{"d_expert": 160, "moe_layers": [1, 2, 3, 4, 5, 6, 7, 8, 9, 10, 11, 12], "shared_expert_gate": true, "init_std_router": 0.0189, "qk_norm": false, "beta1": 0.95, "weight_decay": 0.022}
Below are experts of layer 6 (counted from 0) of a mixture-of-experts language model. Rows are named router (the router's row for the expert), up (a neuron's input weights, with its number) and show model dimensions 0-127. Each number is 50 + 10 x the weight over its row's rms, rounded and kept within 0 to 99.
After each expert's rows: "gets" lists some tokens that make up at least twice as much of what it gets as of all text. This comes from a sample of Wikipedia text that the model never trained on. Tokens count by the router's weight.

# expert 6
router:49 44 56 56 45 43 60 42 47 51 54 47 13 55 41 31 43 49 53 54 53 44 57 32 46 53 62 54 61 56 47 39 38 47 51 57 51 51 61 92 55 71 49 48 61 38 48 54 52 56 72 48 43 54 41 58 67 56 45 49 52 55 51 45 54 51 36 42 50 65 52 24 58 53 46 49 54 39 46 51 39 52 33 41 34 38 39 47 41 49 51 54 49 40 50 45 52 53 50 46 44 44 55 46 48 47 64 32 62 43 63 42 55 65 59 67 54 49 63 36 39 59 48 61 70 48 43 56
up37:43 44 70 46 29 52 51 64 53 61 41 32 42 49 58 41 40 67 47 51 48 65 60 30 60 35 70 47 51 71 48 63 38 57 60 60 57 37 51 63 45 54 56 37 59 57 28 53 44 47 34 62 67 45 63 47 32 52 43 47 53 43 54 47 55 53 46 54 48 46 41 45 42 55 29 50 51 47 39 50 41 59 42 43 35 67 46 44 49 58 50 37 72 52 59 46 28 43 55 44 65 57 63 47 47 49 39 40 53 67 49 49 62 50 59 66 58 51 47 56 33 47 33 47 46 53 50 58
up38:63 59 38 61 23 47 58 41 39 62 51 66 39 46 44 46 54 48 67 75 57 50 35 42 68 51 64 42 57 35 54 52 65 64 55 44 58 59 62 60 50 35 33 33 60 55 69 50 62 47 64 67 50 58 52 53 38 63 44 53 46 54 50 52 54 49 42 57 66 48 53 52 23 52 57 62 47 50 61 52 41 43 54 34 55 28 47 57 51 39 39 38 60 43 45 43 50 40 44 53 39 59 35 52 38 45 51 43 63 52 70 53 59 36 54 55 45 32 46 49 50 44 51 43 47 46 49 44
up39:46 50 56 49 44 64 63 61 38 51 34 70 50 47 41 52 60 67 39 50 58 49 62 46 55 63 47 78 58 43 44 51 43 46 30 67 30 50 50 58 60 53 49 55 59 32 46 55 48 51 59 37 46 50 51 57 60 48 44 49 39 53 46 45 47 51 61 55 60 58 39 40 47 42 53 40 69 49 65 41 43 44 46 46 62 46 51 41 33 39 68 24 55 41 59 45 35 39 63 42 33 41 58 35 56 49 34 68 60 58 44 44 46 36 37 52 65 44 46 54 42 65 42 44 52 56 45 70
up40:59 36 52 54 60 57 53 45 46 61 68 54 44 36 27 45 60 45 62 47 67 38 48 54 42 52 47 51 39 53 49 48 42 60 59 56 67 41 42 24 42 66 33 65 58 52 37 48 58 45 48 79 40 56 59 40 51 51 71 42 58 53 40 39 48 64 38 30 54 41 61 51 53 42 57 44 56 51 59 50 56 51 29 44 66 37 47 59 53 43 55 53 51 36 60 76 39 45 42 54 46 49 55 40 47 43 56 50 51 41 55 49 70 57 58 58 40 38 44 44 57 39 42 44 67 42 53 60
up41:43 47 47 51 37 62 65 51 57 40 60 48 46 57 36 45 57 51 47 52 63 51 52 54 55 66 51 42 56 56 41 59 32 54 58 60 65 41 43 34 52 54 36 60 59 59 26 61 44 45 53 41 39 45 38 61 45 46 37 51 34 55 65 53 44 44 54 59 47 68 51 52 68 61 44 38 57 55 51 37 61 63 42 46 38 46 40 61 38 29 58 44 43 27 49 38 74 50 60 40 42 44 44 35 70 51 35 48 57 53 50 71 49 44 52 52 57 46 43 48 58 71 62 31 62 37 43 47
up42:55 45 62 52 60 63 52 50 54 46 60 46 59 56 64 43 73 44 38 45 46 49 53 53 32 56 40 37 42 48 43 36 31 59 47 47 40 50 39 36 64 56 38 51 64 55 47 39 46 64 62 40 44 51 48 43 52 64 45 55 51 56 49 59 58 41 61 44 58 61 48 29 47 55 59 62 58 54 56 70 40 27 41 56 50 50 48 54 45 58 73 63 69 68 54 33 52 48 53 44 76 41 48 48 51 35 48 46 52 48 46 51 28 77 43 59 61 54 58 52 47 50 30 62 52 52 61 54
up43:44 63 39 47 35 30 48 58 39 38 48 47 49 37 51 49 23 42 40 44 52 57 52 35 33 50 48 47 54 77 35 35 63 56 75 57 61 56 50 54 52 55 48 41 54 50 39 58 50 48 60 55 54 57 57 57 41 37 34 57 51 48 54 43 55 47 27 51 55 53 49 30 42 47 29 59 58 41 46 44 35 47 50 40 57 49 39 55 60 17 64 49 48 43 35 58 55 62 47 44 51 54 45 57 59 62 68 39 51 51 59 60 49 52 45 51 55 60 45 32 58 57 47 38 50 57 68 46
up44:59 45 47 58 54 49 50 42 59 55 65 44 55 54 46 53 41 53 52 54 56 61 52 31 46 51 56 38 48 58 38 49 31 22 32 56 55 36 61 59 36 40 47 64 39 51 24 50 49 46 49 59 30 38 41 63 52 62 40 73 58 60 47 40 36 57 49 61 35 53 27 61 57 53 54 55 69 57 60 33 56 55 44 43 51 45 50 45 50 64 44 74 65 49 53 56 48 50 37 47 52 42 51 53 66 55 64 52 54 46 60 76 55 58 63 43 49 34 45 47 57 43 54 38 56 45 49 50
gets: ",", " and", ".", "-", "\n", ":"

# expert 3
router:47 61 64 38 46 35 39 52 39 52 70 62 45 40 41 41 61 46 38 61 62 39 42 47 57 48 40 47 40 55 35 48 44 48 50 54 50 54 60 58 46 33 46 49 44 43 64 50 44 52 70 55 47 38 53 54 68 40 49 50 59 51 63 46 44 56 52 67 41 46 36 45 56 51 51 53 54 66 44 48 58 55 48 44 57 61 43 42 45 49 56 52 54 76 70 37 72 36 43 71 53 35 27 55 54 53 64 34 48 41 45 59 59 40 67 36 54 53 40 55 56 59 59 32 46 59 30 36
up25:54 48 47 48 74 42 32 66 45 61 52 41 62 51 53 55 39 54 54 45 39 36 40 48 59 49 45 60 51 45 45 49 62 54 43 58 58 55 49 44 46 44 56 50 33 41 50 37 64 47 46 61 43 56 49 28 54 56 66 71 49 38 47 45 53 68 29 61 68 51 52 37 55 55 44 51 67 47 51 59 38 43 28 55 37 57 40 54 49 64 55 62 64 50 68 69 41 55 42 54 62 42 40 70 44 49 62 50 50 60 36 60 30 54 45 33 35 40 51 60 42 52 41 31 52 38 53 51
up26:58 38 40 53 29 51 41 55 22 49 45 51 70 57 46 44 62 39 44 39 39 40 67 47 55 51 48 39 50 49 55 43 60 28 57 54 49 52 57 56 42 32 48 37 48 64 57 62 63 39 53 50 84 47 51 43 66 56 53 45 53 44 53 45 58 57 50 54 63 57 48 28 43 45 44 48 58 47 43 44 47 69 60 49 55 57 58 67 41 67 42 43 52 67 46 43 52 46 50 41 35 37 60 47 36 47 59 61 48 42 61 59 62 59 70 48 57 44 45 49 63 58 60 54 50 63 56 31
up27:60 56 40 58 36 42 39 43 49 51 52 48 65 41 47 48 37 31 38 38 32 35 60 37 48 60 40 51 44 42 34 42 63 40 39 45 54 46 44 62 47 48 52 39 57 62 54 38 66 54 46 64 57 55 38 65 58 43 34 58 20 45 64 39 50 51 63 40 47 51 55 58 66 61 57 77 43 50 43 46 57 55 50 34 41 50 49 42 53 54 58 70 59 47 58 50 61 57 68 61 53 69 42 64 46 42 38 36 54 45 40 44 50 44 36 51 45 47 62 54 53 53 35 41 48 68 59 54
up28:42 51 59 53 67 58 57 43 57 34 66 51 28 46 46 46 60 31 56 39 53 61 51 52 46 35 48 41 41 37 58 50 29 59 50 50 48 39 38 56 47 52 55 56 40 44 58 48 44 50 69 55 49 60 43 46 41 51 71 60 57 50 48 47 48 39 55 63 37 47 68 37 39 62 51 46 60 48 33 47 68 25 35 43 38 46 62 44 55 60 56 66 40 47 54 54 45 51 46 59 49 58 48 54 59 66 21 55 59 46 32 44 63 62 29 53 64 60 49 53 47 42 38 66 57 51 44 59
up29:59 54 39 46 45 66 50 44 45 69 64 49 44 40 62 50 59 70 42 49 53 49 40 54 47 55 44 64 68 57 63 37 35 59 69 57 41 46 55 60 47 69 45 56 43 62 45 62 55 43 53 65 64 39 56 54 48 48 43 52 52 28 48 52 49 50 49 39 39 50 53 49 29 35 42 39 47 32 41 65 28 52 40 55 55 44 47 56 65 61 40 50 55 54 60 42 52 53 52 63 39 32 36 50 36 42 46 68 52 40 46 65 53 31 58 52 60 58 39 51 58 67 48 40 69 54 44 33
up30:35 47 47 20 33 63 32 58 42 43 63 43 41 56 60 52 64 39 52 56 47 46 68 46 60 47 70 39 47 50 61 50 57 59 60 47 45 39 37 38 36 38 48 50 47 42 58 35 60 67 38 67 56 46 56 57 55 50 44 46 52 46 30 45 41 51 33 60 63 42 43 42 55 48 43 55 53 42 48 34 62 40 68 46 66 66 43 69 73 29 50 49 52 59 52 39 63 34 53 50 60 46 61 64 47 46 58 48 43 44 47 51 48 52 58 60 44 52 55 49 53 58 69 43 60 48 56 49
up31:45 61 24 52 48 52 45 64 45 51 49 68 43 41 58 48 57 35 61 28 35 47 47 53 62 31 44 43 61 53 53 44 28 41 54 62 53 55 54 55 60 45 46 54 35 51 58 56 49 54 58 58 41 48 35 51 56 37 62 44 62 34 63 59 61 51 51 46 51 69 52 56 44 49 60 47 65 37 55 38 59 48 46 56 55 48 67 43 36 66 38 46 61 52 47 61 56 56 45 50 50 34 50 59 52 27 59 65 39 62 62 57 55 54 57 40 69 48 23 54 51 49 51 43 68 48 33 37
up32:57 58 56 35 46 62 35 60 54 31 42 68 51 51 61 21 54 39 48 39 37 54 60 41 59 45 62 41 33 56 52 37 46 42 55 64 48 56 50 64 57 44 53 53 61 40 56 43 45 48 40 56 50 48 37 45 46 34 53 47 63 63 45 48 51 49 45 50 46 66 44 54 45 51 59 62 52 51 34 33 60 53 53 53 63 29 46 46 48 41 31 51 74 50 59 41 57 47 56 68 66 54 48 41 31 50 39 53 42 40 56 42 45 48 54 34 43 71 46 49 77 60 64 59 51 56 49 40
gets: " of", " in", " to", " for", " was", " as"

# expert 4
router:29 57 36 46 54 52 49 66 34 49 30 44 60 34 45 51 47 45 48 42 43 41 50 79 36 74 45 38 43 63 61 60 54 62 53 61 41 49 60 46 54 57 46 46 51 65 45 47 52 39 35 48 53 43 47 54 67 71 48 49 51 54 57 43 47 55 37 60 68 42 47 58 29 53 48 49 55 52 58 36 50 45 57 41 40 53 57 59 60 43 69 57 49 60 47 40 48 52 72 42 47 31 51 50 53 40 52 53 23 63 60 61 45 28 49 51 50 59 37 50 51 54 32 35 48 46 50 49
up19:62 23 62 37 32 58 43 61 50 46 40 55 44 35 31 46 54 56 45 63 33 45 51 54 58 48 47 63 71 53 57 54 44 53 52 66 37 40 54 26 42 53 45 50 30 44 45 64 47 45 37 67 55 57 57 34 59 32 51 54 49 56 40 62 66 50 46 53 53 44 45 52 54 51 37 34 48 46 38 60 43 37 51 42 58 48 55 48 47 49 58 70 74 47 40 54 48 60 62 35 60 46 63 54 45 55 59 58 42 41 62 57 40 68 43 56 44 45 47 69 51 46 35 44 48 47 53 67
up20:38 49 27 49 41 50 35 54 54 63 54 58 41 42 60 43 47 60 74 52 51 35 48 52 40 56 32 75 36 62 45 51 32 69 60 42 42 64 58 44 68 46 41 48 36 56 60 63 45 47 51 58 51 63 47 59 42 49 44 45 41 64 72 50 41 52 39 74 63 49 41 57 41 45 47 53 40 49 52 48 36 51 45 78 48 53 60 66 40 62 44 37 54 61 49 35 49 47 59 50 48 54 45 52 55 57 69 53 48 48 45 41 35 42 49 40 54 43 30 40 53 40 44 50 51 42 46 58
up21:44 52 40 49 65 54 47 47 47 52 37 61 59 45 49 54 52 42 60 50 54 46 62 46 42 33 67 59 45 62 54 36 47 44 52 64 38 64 79 56 52 60 66 49 57 40 54 51 53 48 34 45 36 67 66 63 58 39 55 40 55 36 76 53 50 42 45 59 40 45 39 57 45 45 56 45 45 53 33 34 50 36 63 43 45 44 50 57 71 52 63 70 52 40 43 61 48 39 44 39 42 56 47 54 52 38 33 57 51 53 32 51 44 52 52 63 52 43 43 79 50 53 41 51 51 25 44 57
up22:59 55 33 67 59 43 51 25 49 59 56 56 47 36 52 44 68 36 49 35 55 46 51 54 36 53 33 38 50 79 43 56 50 55 57 36 42 49 53 57 47 46 43 27 41 38 45 54 54 56 59 57 50 42 50 53 59 46 54 48 53 45 59 45 45 60 64 45 56 49 44 45 34 73 53 37 51 45 50 56 38 36 43 56 48 45 53 86 51 46 73 56 48 61 44 53 53 42 55 62 63 46 49 54 55 43 42 45 41 52 73 37 69 33 46 59 45 49 51 43 44 53 36 53 37 43 51 40
up23:53 62 37 36 61 51 41 45 41 52 55 51 54 52 49 63 44 40 32 63 41 56 73 53 38 39 42 42 28 47 29 42 57 47 35 47 44 43 55 44 74 44 43 38 51 47 40 47 34 52 49 48 53 41 40 52 55 71 59 28 54 59 58 47 61 42 39 61 35 51 35 55 38 66 45 56 34 58 65 47 56 53 69 43 50 66 54 53 65 64 66 48 66 72 36 41 49 48 59 33 60 58 63 54 48 44 40 56 48 57 59 48 55 47 35 54 54 49 49 43 40 56 55 41 56 57 47 45
up24:60 48 49 59 47 57 56 45 25 30 58 52 57 40 51 53 40 54 46 64 44 57 48 55 47 49 50 60 47 51 55 42 48 49 51 56 52 34 44 38 32 43 51 42 56 62 34 17 51 65 63 57 58 37 63 47 52 41 33 54 48 52 52 66 42 59 31 56 70 41 53 65 40 36 45 34 45 56 59 38 37 53 44 52 76 51 48 44 46 51 53 81 49 36 39 49 48 39 56 45 48 48 58 48 44 59 56 52 51 60 57 46 55 33 52 59 66 42 22 50 51 41 54 45 47 57 54 43
up25:43 61 51 49 63 51 26 47 58 39 26 68 55 28 44 48 42 45 67 64 60 62 58 38 53 64 38 66 44 49 49 44 59 34 46 34 66 54 46 54 49 43 59 52 49 65 57 59 52 37 54 54 36 55 52 60 38 62 50 56 54 56 54 47 46 53 43 67 57 74 50 38 56 40 32 55 71 46 55 41 33 51 36 45 39 54 47 39 61 68 52 52 59 47 44 48 44 56 51 45 53 37 42 41 69 41 39 43 46 63 34 36 56 46 65 42 50 60 48 59 39 48 39 48 53 48 55 66
up26:48 62 42 66 47 72 47 53 45 31 46 46 45 58 35 46 43 55 50 39 41 51 35 62 47 58 42 47 36 56 39 37 25 57 49 67 56 46 69 66 50 58 53 39 57 58 54 54 45 48 68 50 51 43 65 61 68 52 51 56 50 54 37 51 43 50 43 57 60 51 65 37 44 53 45 43 48 67 44 33 65 27 44 46 46 39 53 54 45 51 45 54 55 47 56 41 57 53 59 60 41 51 50 56 52 45 37 48 65 62 62 40 54 43 50 76 47 44 52 34 51 26 25 51 46 63 34 40
gets: "ed", "ing", "in", "al", "ic", "er"

# expert 5
router:54 46 54 35 51 58 42 50 42 68 56 47 54 69 60 37 63 36 67 37 61 52 42 46 52 51 34 47 58 29 60 65 47 53 58 57 44 36 34 37 56 47 57 51 55 62 54 38 51 42 67 52 49 70 49 49 43 43 49 48 47 53 55 56 45 36 58 56 49 47 65 55 58 60 29 61 50 32 41 45 56 41 52 44 54 39 46 44 36 63 46 42 57 67 50 62 31 33 39 42 51 40 52 44 48 60 41 50 50 52 61 56 65 56 30 58 67 42 55 39 37 54 70 62 60 60 71 41
up31:40 29 45 43 67 48 39 50 60 54 43 30 39 52 50 62 49 38 57 47 49 34 49 52 57 47 48 54 50 39 64 62 42 52 51 82 45 45 43 36 55 33 39 36 74 30 62 45 44 53 46 47 56 55 50 41 64 27 53 48 49 44 50 40 44 48 43 67 33 52 49 54 61 62 53 66 52 34 56 58 54 54 46 32 55 55 35 63 55 51 54 42 53 61 40 50 63 49 48 56 56 36 39 62 46 52 51 39 49 42 70 71 45 42 46 53 44 40 56 52 45 35 59 71 58 55 49 57
up32:67 49 58 59 40 40 18 41 41 28 31 49 44 43 79 34 52 58 50 58 45 57 55 51 45 51 43 43 46 45 59 36 31 53 54 46 62 49 61 51 56 59 39 50 25 58 46 47 43 45 42 55 72 52 62 41 57 59 54 49 54 40 65 54 41 47 57 57 46 43 55 37 58 77 42 68 60 52 53 56 34 33 33 51 50 49 46 52 54 61 58 63 51 57 60 51 48 53 43 42 39 50 58 49 34 52 37 48 53 44 30 47 43 44 56 56 62 57 44 43 53 59 49 34 53 55 60 52
up33:65 50 40 55 59 62 60 36 41 40 53 64 37 44 35 44 61 65 57 56 62 37 49 54 55 54 55 45 63 45 55 49 45 49 44 52 47 46 45 50 62 49 26 61 46 44 40 46 54 50 61 72 75 53 44 51 55 65 33 57 36 50 55 52 45 36 48 40 50 44 43 38 56 58 42 24 40 43 54 37 41 40 67 57 37 42 52 48 47 66 62 60 51 57 51 38 29 46 41 39 56 45 54 60 34 38 49 60 31 54 46 53 69 46 43 54 67 43 63 33 58 58 45 54 53 68 47 60
up34:52 54 63 50 49 55 53 43 43 47 47 39 48 72 62 46 62 54 47 68 59 40 63 43 41 61 48 51 41 37 52 61 58 47 69 58 59 53 35 43 53 49 60 76 49 44 59 57 61 46 78 57 59 46 41 41 65 55 27 58 66 63 51 42 63 53 53 57 48 54 59 38 36 57 50 51 41 35 34 43 64 46 50 63 63 50 39 48 49 50 40 42 48 49 57 44 30 43 48 58 46 37 53 63 41 43 51 37 61 48 48 60 72 44 40 60 41 46 53 62 67 44 31 59 42 61 43 62
up35:45 44 51 50 43 47 47 61 63 60 64 53 54 58 54 39 50 57 54 44 43 37 47 47 46 42 53 43 41 71 26 48 49 49 46 72 47 46 75 45 54 55 38 50 49 51 43 41 38 58 56 44 57 43 64 50 59 46 49 54 38 54 51 49 42 37 32 72 44 51 59 63 43 61 51 72 44 56 51 55 39 42 56 58 61 41 58 62 55 43 49 48 49 51 46 57 66 60 50 53 67 46 55 37 62 51 43 38 70 36 73 56 35 50 33 40 65 43 54 43 50 62 41 58 20 64 65 39
up36:62 53 31 31 65 43 56 59 42 60 52 43 55 58 44 50 56 46 30 59 45 54 41 52 61 50 49 60 44 58 60 48 38 63 57 57 30 40 51 57 45 52 43 58 39 45 56 23 47 48 60 70 57 40 46 51 41 59 35 55 37 47 68 36 53 51 35 43 64 52 62 65 48 67 38 53 33 45 58 58 48 24 48 66 40 43 58 51 50 62 44 47 41 64 49 43 40 57 46 61 69 47 49 38 53 51 55 28 43 47 52 48 33 45 35 52 69 48 64 52 52 37 55 56 46 42 60 54
up37:41 55 71 44 28 47 42 69 36 56 61 47 57 57 64 59 39 36 54 56 49 57 60 53 54 67 47 60 55 54 48 51 35 53 70 58 66 63 56 56 49 44 53 42 51 40 57 42 66 48 56 53 49 60 41 40 45 38 50 56 51 56 76 48 44 38 48 45 59 40 59 49 52 44 39 53 38 24 42 62 35 36 50 44 53 52 47 48 39 67 55 48 42 60 43 45 49 59 55 56 37 47 40 29 47 54 49 37 30 50 49 46 37 58 72 31 65 53 51 47 48 44 42 66 59 41 37 33
up38:37 28 58 45 40 51 39 31 35 38 63 53 52 42 45 39 60 56 70 51 47 60 40 52 33 48 57 44 41 42 33 53 42 44 52 51 53 39 65 45 34 46 53 43 67 50 54 52 54 54 55 45 47 37 59 53 52 56 59 52 33 41 42 58 56 48 37 61 34 57 47 43 60 54 30 56 53 31 53 42 45 43 58 58 52 37 58 32 56 46 52 63 74 46 46 43 42 31 46 69 54 26 49 51 43 50 52 63 42 57 62 53 34 43 67 42 36 61 60 61 54 37 44 45 48 67 48 54
gets: "s", "h", "l", "b", "i", "k"

# expert 7
router:68 39 57 41 62 47 31 69 49 57 67 56 45 62 58 77 49 50 48 53 59 55 50 56 37 37 73 54 47 50 35 49 55 48 55 46 46 54 48 55 51 30 42 44 21 55 59 49 52 43 57 51 43 37 49 56 39 43 51 49 43 44 65 65 30 36 39 48 43 62 54 64 34 58 46 43 43 54 45 57 36 57 48 57 60 46 58 60 73 66 49 44 59 44 42 50 57 46 50 47 49 59 58 42 34 32 49 54 46 36 43 52 36 33 54 60 56 38 64 51 53 53 52 48 38 52 38 71
up37:51 50 56 56 36 55 51 29 42 47 59 61 46 47 46 63 69 51 65 66 50 52 42 59 49 48 45 47 40 59 35 46 51 61 42 62 53 54 42 65 48 38 51 51 46 64 37 56 55 50 60 68 45 57 55 65 46 38 47 49 60 59 43 50 47 43 74 64 51 35 31 61 37 63 63 44 64 58 57 59 58 45 38 58 56 42 58 59 61 40 46 49 49 62 31 61 52 52 50 30 64 52 45 40 39 33 25 50 50 57 58 54 56 51 40 45 34 41 35 48 42 52 44 47 45 58 23 69
up38:34 40 55 58 68 47 53 55 63 39 62 58 41 49 46 63 67 51 54 39 56 57 65 53 56 26 53 54 44 59 63 48 51 41 57 40 47 40 21 56 56 42 62 55 38 53 50 58 51 54 61 69 44 46 41 39 40 49 45 55 48 58 53 51 58 67 49 57 75 42 54 49 76 58 64 52 56 42 43 42 51 54 54 47 59 37 44 44 78 59 42 49 72 33 39 60 49 51 54 49 30 37 50 43 50 50 47 50 51 32 46 63 38 65 47 58 43 40 42 55 49 43 47 45 64 39 50 57
up39:31 49 43 58 52 59 33 37 55 52 73 49 40 47 58 43 48 60 42 48 45 49 61 49 51 45 61 43 50 38 43 58 53 34 60 44 54 45 49 43 79 73 40 37 59 46 50 60 49 45 47 46 40 55 60 48 44 51 29 30 54 63 48 42 40 54 52 54 50 50 64 64 46 49 51 40 43 39 44 15 45 43 49 56 54 34 48 57 56 48 51 55 76 53 81 50 42 55 60 44 50 47 42 52 50 43 67 56 37 57 57 50 50 58 41 72 57 59 55 58 41 50 55 42 41 40 45 43
up40:56 53 46 40 68 53 58 47 45 75 46 38 57 34 45 57 67 71 36 47 59 46 50 40 39 39 46 46 46 39 62 63 38 41 42 38 54 46 52 57 24 28 48 44 43 54 52 53 52 50 44 52 41 63 43 63 64 67 44 49 46 33 51 51 51 46 43 38 37 63 61 49 54 50 42 45 69 45 28 42 37 44 54 59 48 53 34 40 37 38 61 56 52 75 40 52 44 32 58 53 59 33 61 50 45 52 50 49 39 61 52 39 41 46 50 48 31 41 52 41 41 60 52 50 58 56 48 67
up41:52 42 68 67 47 30 52 58 55 48 49 48 48 58 52 48 39 50 39 56 69 40 40 63 54 59 48 52 28 54 46 53 47 40 39 42 36 57 52 42 51 39 50 47 68 54 44 40 59 76 61 61 63 39 53 50 32 62 39 48 63 62 56 38 48 34 40 55 53 54 50 52 67 36 24 50 45 49 66 64 62 74 33 40 50 37 45 40 52 45 40 43 44 49 38 35 48 49 46 47 49 44 42 40 42 58 46 52 46 49 60 52 34 60 55 48 57 37 50 31 43 49 51 50 52 24 51 57
up42:88 46 46 40 49 41 43 51 54 47 42 54 57 54 51 60 49 74 31 39 49 69 66 51 50 42 55 57 50 58 57 55 34 59 68 54 55 52 48 55 43 47 47 34 47 47 43 50 52 72 55 54 47 58 52 37 34 36 43 43 58 54 76 46 47 33 58 43 44 57 58 43 62 45 34 46 46 56 51 34 49 52 51 43 44 39 30 50 50 52 53 56 65 57 56 75 60 58 45 67 57 43 50 38 40 56 51 44 53 51 41 57 43 59 54 53 79 46 48 49 41 37 45 37 46 44 42 48
up43:60 43 63 51 53 48 52 46 52 55 38 61 54 53 60 59 77 59 59 61 74 39 72 58 53 48 46 45 66 52 30 66 34 43 39 40 54 38 60 48 45 43 43 61 58 58 51 60 51 43 67 55 40 52 40 48 51 59 49 42 41 50 49 52 47 72 34 55 39 71 49 53 61 49 41 33 48 50 65 49 58 44 49 53 53 58 48 51 52 67 37 53 39 43 63 63 49 49 65 51 44 31 38 57 38 43 37 55 42 36 46 55 64 54 48 64 48 48 66 62 24 51 47 54 38 50 38 41
up44:78 59 60 50 46 41 56 56 56 59 35 56 56 42 53 41 60 49 55 46 53 48 50 60 39 87 31 42 53 58 46 47 53 38 29 48 71 51 52 59 43 54 47 46 52 37 69 50 35 39 62 67 39 50 44 47 27 56 55 42 57 35 48 42 40 50 47 39 48 52 44 60 48 51 65 56 65 64 46 30 50 56 51 50 50 35 51 49 67 51 53 44 52 41 44 47 51 40 54 58 46 65 54 51 44 45 49 44 60 54 47 63 50 37 57 35 55 59 57 68 50 73 40 60 45 45 31 52
gets: "\n", "-", " ", " States", " Party", "O"

# expert 1
router:46 41 52 65 53 38 59 39 59 41 41 66 51 49 58 60 56 51 58 60 41 49 49 60 52 45 51 60 35 34 61 69 43 46 61 53 49 40 33 70 44 62 43 40 52 42 54 35 37 62 32 45 40 51 54 41 50 56 50 45 65 61 54 35 62 55 49 42 50 57 65 42 57 38 56 24 57 60 57 58 47 62 47 60 56 27 45 60 52 51 40 60 54 48 47 56 49 50 72 55 45 71 51 52 41 56 48 65 60 48 37 46 51 71 40 67 45 42 44 59 56 46 35 44 43 54 79 45
up37:42 59 61 63 57 51 50 49 21 39 49 57 33 42 68 41 46 57 64 37 60 36 47 49 51 42 66 59 38 41 48 73 55 30 57 48 58 54 38 65 72 68 45 48 50 48 55 51 59 62 61 49 46 48 60 36 59 58 47 64 56 54 33 43 50 43 44 41 53 44 53 41 49 47 57 46 56 68 42 54 44 39 29 41 42 53 44 54 45 57 52 57 51 52 35 40 38 64 35 35 48 57 46 57 55 47 53 67 30 48 66 32 66 48 51 45 44 61 41 69 63 49 47 49 44 48 54 59
up38:51 36 49 52 44 52 59 54 49 43 50 48 59 50 60 44 44 57 23 69 37 38 29 36 38 56 57 50 62 58 42 57 65 65 52 49 74 61 58 65 52 47 48 45 36 52 56 47 55 55 53 39 50 42 52 59 58 74 53 59 33 54 46 39 57 65 48 39 59 42 42 52 56 57 51 34 66 64 58 65 47 44 40 47 48 41 53 64 46 32 47 43 58 58 39 58 56 36 65 35 46 62 53 54 32 64 45 50 58 39 42 55 57 42 33 56 53 81 52 42 59 48 53 42 57 52 41 49
up39:66 53 74 60 62 56 42 52 54 36 47 53 56 67 49 51 53 53 38 43 45 69 27 36 67 45 51 53 51 34 51 47 58 54 62 71 57 40 66 39 48 39 39 53 50 49 52 43 52 51 41 62 43 50 36 35 44 43 76 50 72 55 57 51 50 43 49 50 32 62 53 42 73 52 54 52 51 42 26 56 46 62 32 51 52 39 63 39 55 55 50 54 51 57 51 50 33 39 73 48 70 45 39 46 48 48 47 48 47 50 47 52 56 53 49 40 59 46 54 30 42 35 52 61 41 50 52 43
up40:63 48 55 42 63 58 39 51 59 41 46 31 44 50 55 45 52 61 47 59 51 55 25 48 46 39 41 61 45 40 44 56 49 49 64 63 50 31 49 41 59 58 49 39 29 40 41 58 48 59 50 66 47 44 58 46 42 51 36 59 68 34 34 42 51 53 51 50 52 50 46 31 52 32 45 45 52 71 48 65 28 27 47 42 68 52 62 56 55 62 64 66 58 45 31 58 52 34 43 56 61 58 30 48 45 52 65 50 63 42 59 57 51 48 61 42 48 49 47 46 44 43 47 56 59 48 66 38
up41:49 47 50 62 34 58 57 63 55 43 35 84 56 51 61 63 63 53 41 50 44 64 52 44 52 56 55 52 50 30 32 55 55 69 36 43 39 50 58 54 41 55 35 49 51 30 48 51 65 70 65 54 58 50 46 54 59 64 49 48 45 52 62 65 54 41 56 41 33 33 48 39 56 53 46 47 64 62 47 63 36 48 35 49 61 57 44 48 52 52 54 33 51 50 48 65 34 59 63 64 56 73 55 31 40 35 43 46 61 51 62 37 55 48 39 41 46 40 49 45 41 61 45 44 51 54 52 42
up42:36 55 43 65 29 54 52 57 40 62 47 48 52 40 40 37 60 56 65 68 52 52 40 55 36 52 56 64 49 47 38 53 45 18 56 64 54 41 66 58 36 38 56 51 67 67 51 44 48 35 44 41 54 62 43 58 69 57 54 59 44 52 48 50 41 66 41 59 57 52 43 37 53 51 44 45 60 58 54 45 54 74 56 47 46 62 52 40 46 28 61 51 48 62 60 40 59 36 49 59 52 34 51 59 48 43 58 70 40 61 53 44 50 55 56 45 42 46 46 43 35 51 54 24 52 52 51 33
up43:54 59 69 48 53 42 44 35 39 45 50 63 55 52 58 39 63 50 44 41 49 57 74 61 50 51 37 68 38 52 40 50 28 27 31 64 43 47 65 34 59 45 68 50 46 54 39 55 50 62 47 37 38 62 21 46 56 52 69 56 59 52 39 46 57 42 46 58 41 41 51 47 53 48 45 49 55 41 69 30 38 49 37 44 46 36 49 35 43 65 46 53 53 65 68 38 40 58 52 48 49 63 54 49 54 41 55 57 42 53 63 53 43 49 67 52 56 58 49 36 44 57 55 44 51 63 58 41
up44:56 52 58 40 40 57 42 38 47 38 58 64 46 43 55 73 57 47 37 67 51 50 38 51 54 55 28 51 54 63 38 46 48 48 52 33 42 45 51 42 35 46 40 51 70 52 67 49 46 62 53 41 31 56 39 52 63 67 49 50 66 42 41 57 49 47 52 70 54 38 57 62 60 61 55 52 59 54 48 38 57 44 31 65 69 57 58 62 48 39 47 54 38 64 71 49 48 45 64 61 58 44 38 70 46 52 51 56 37 46 42 37 57 47 52 61 75 44 43 46 38 54 40 56 32 49 42 45
gets: " |", "|", " the", " a", ";", " The"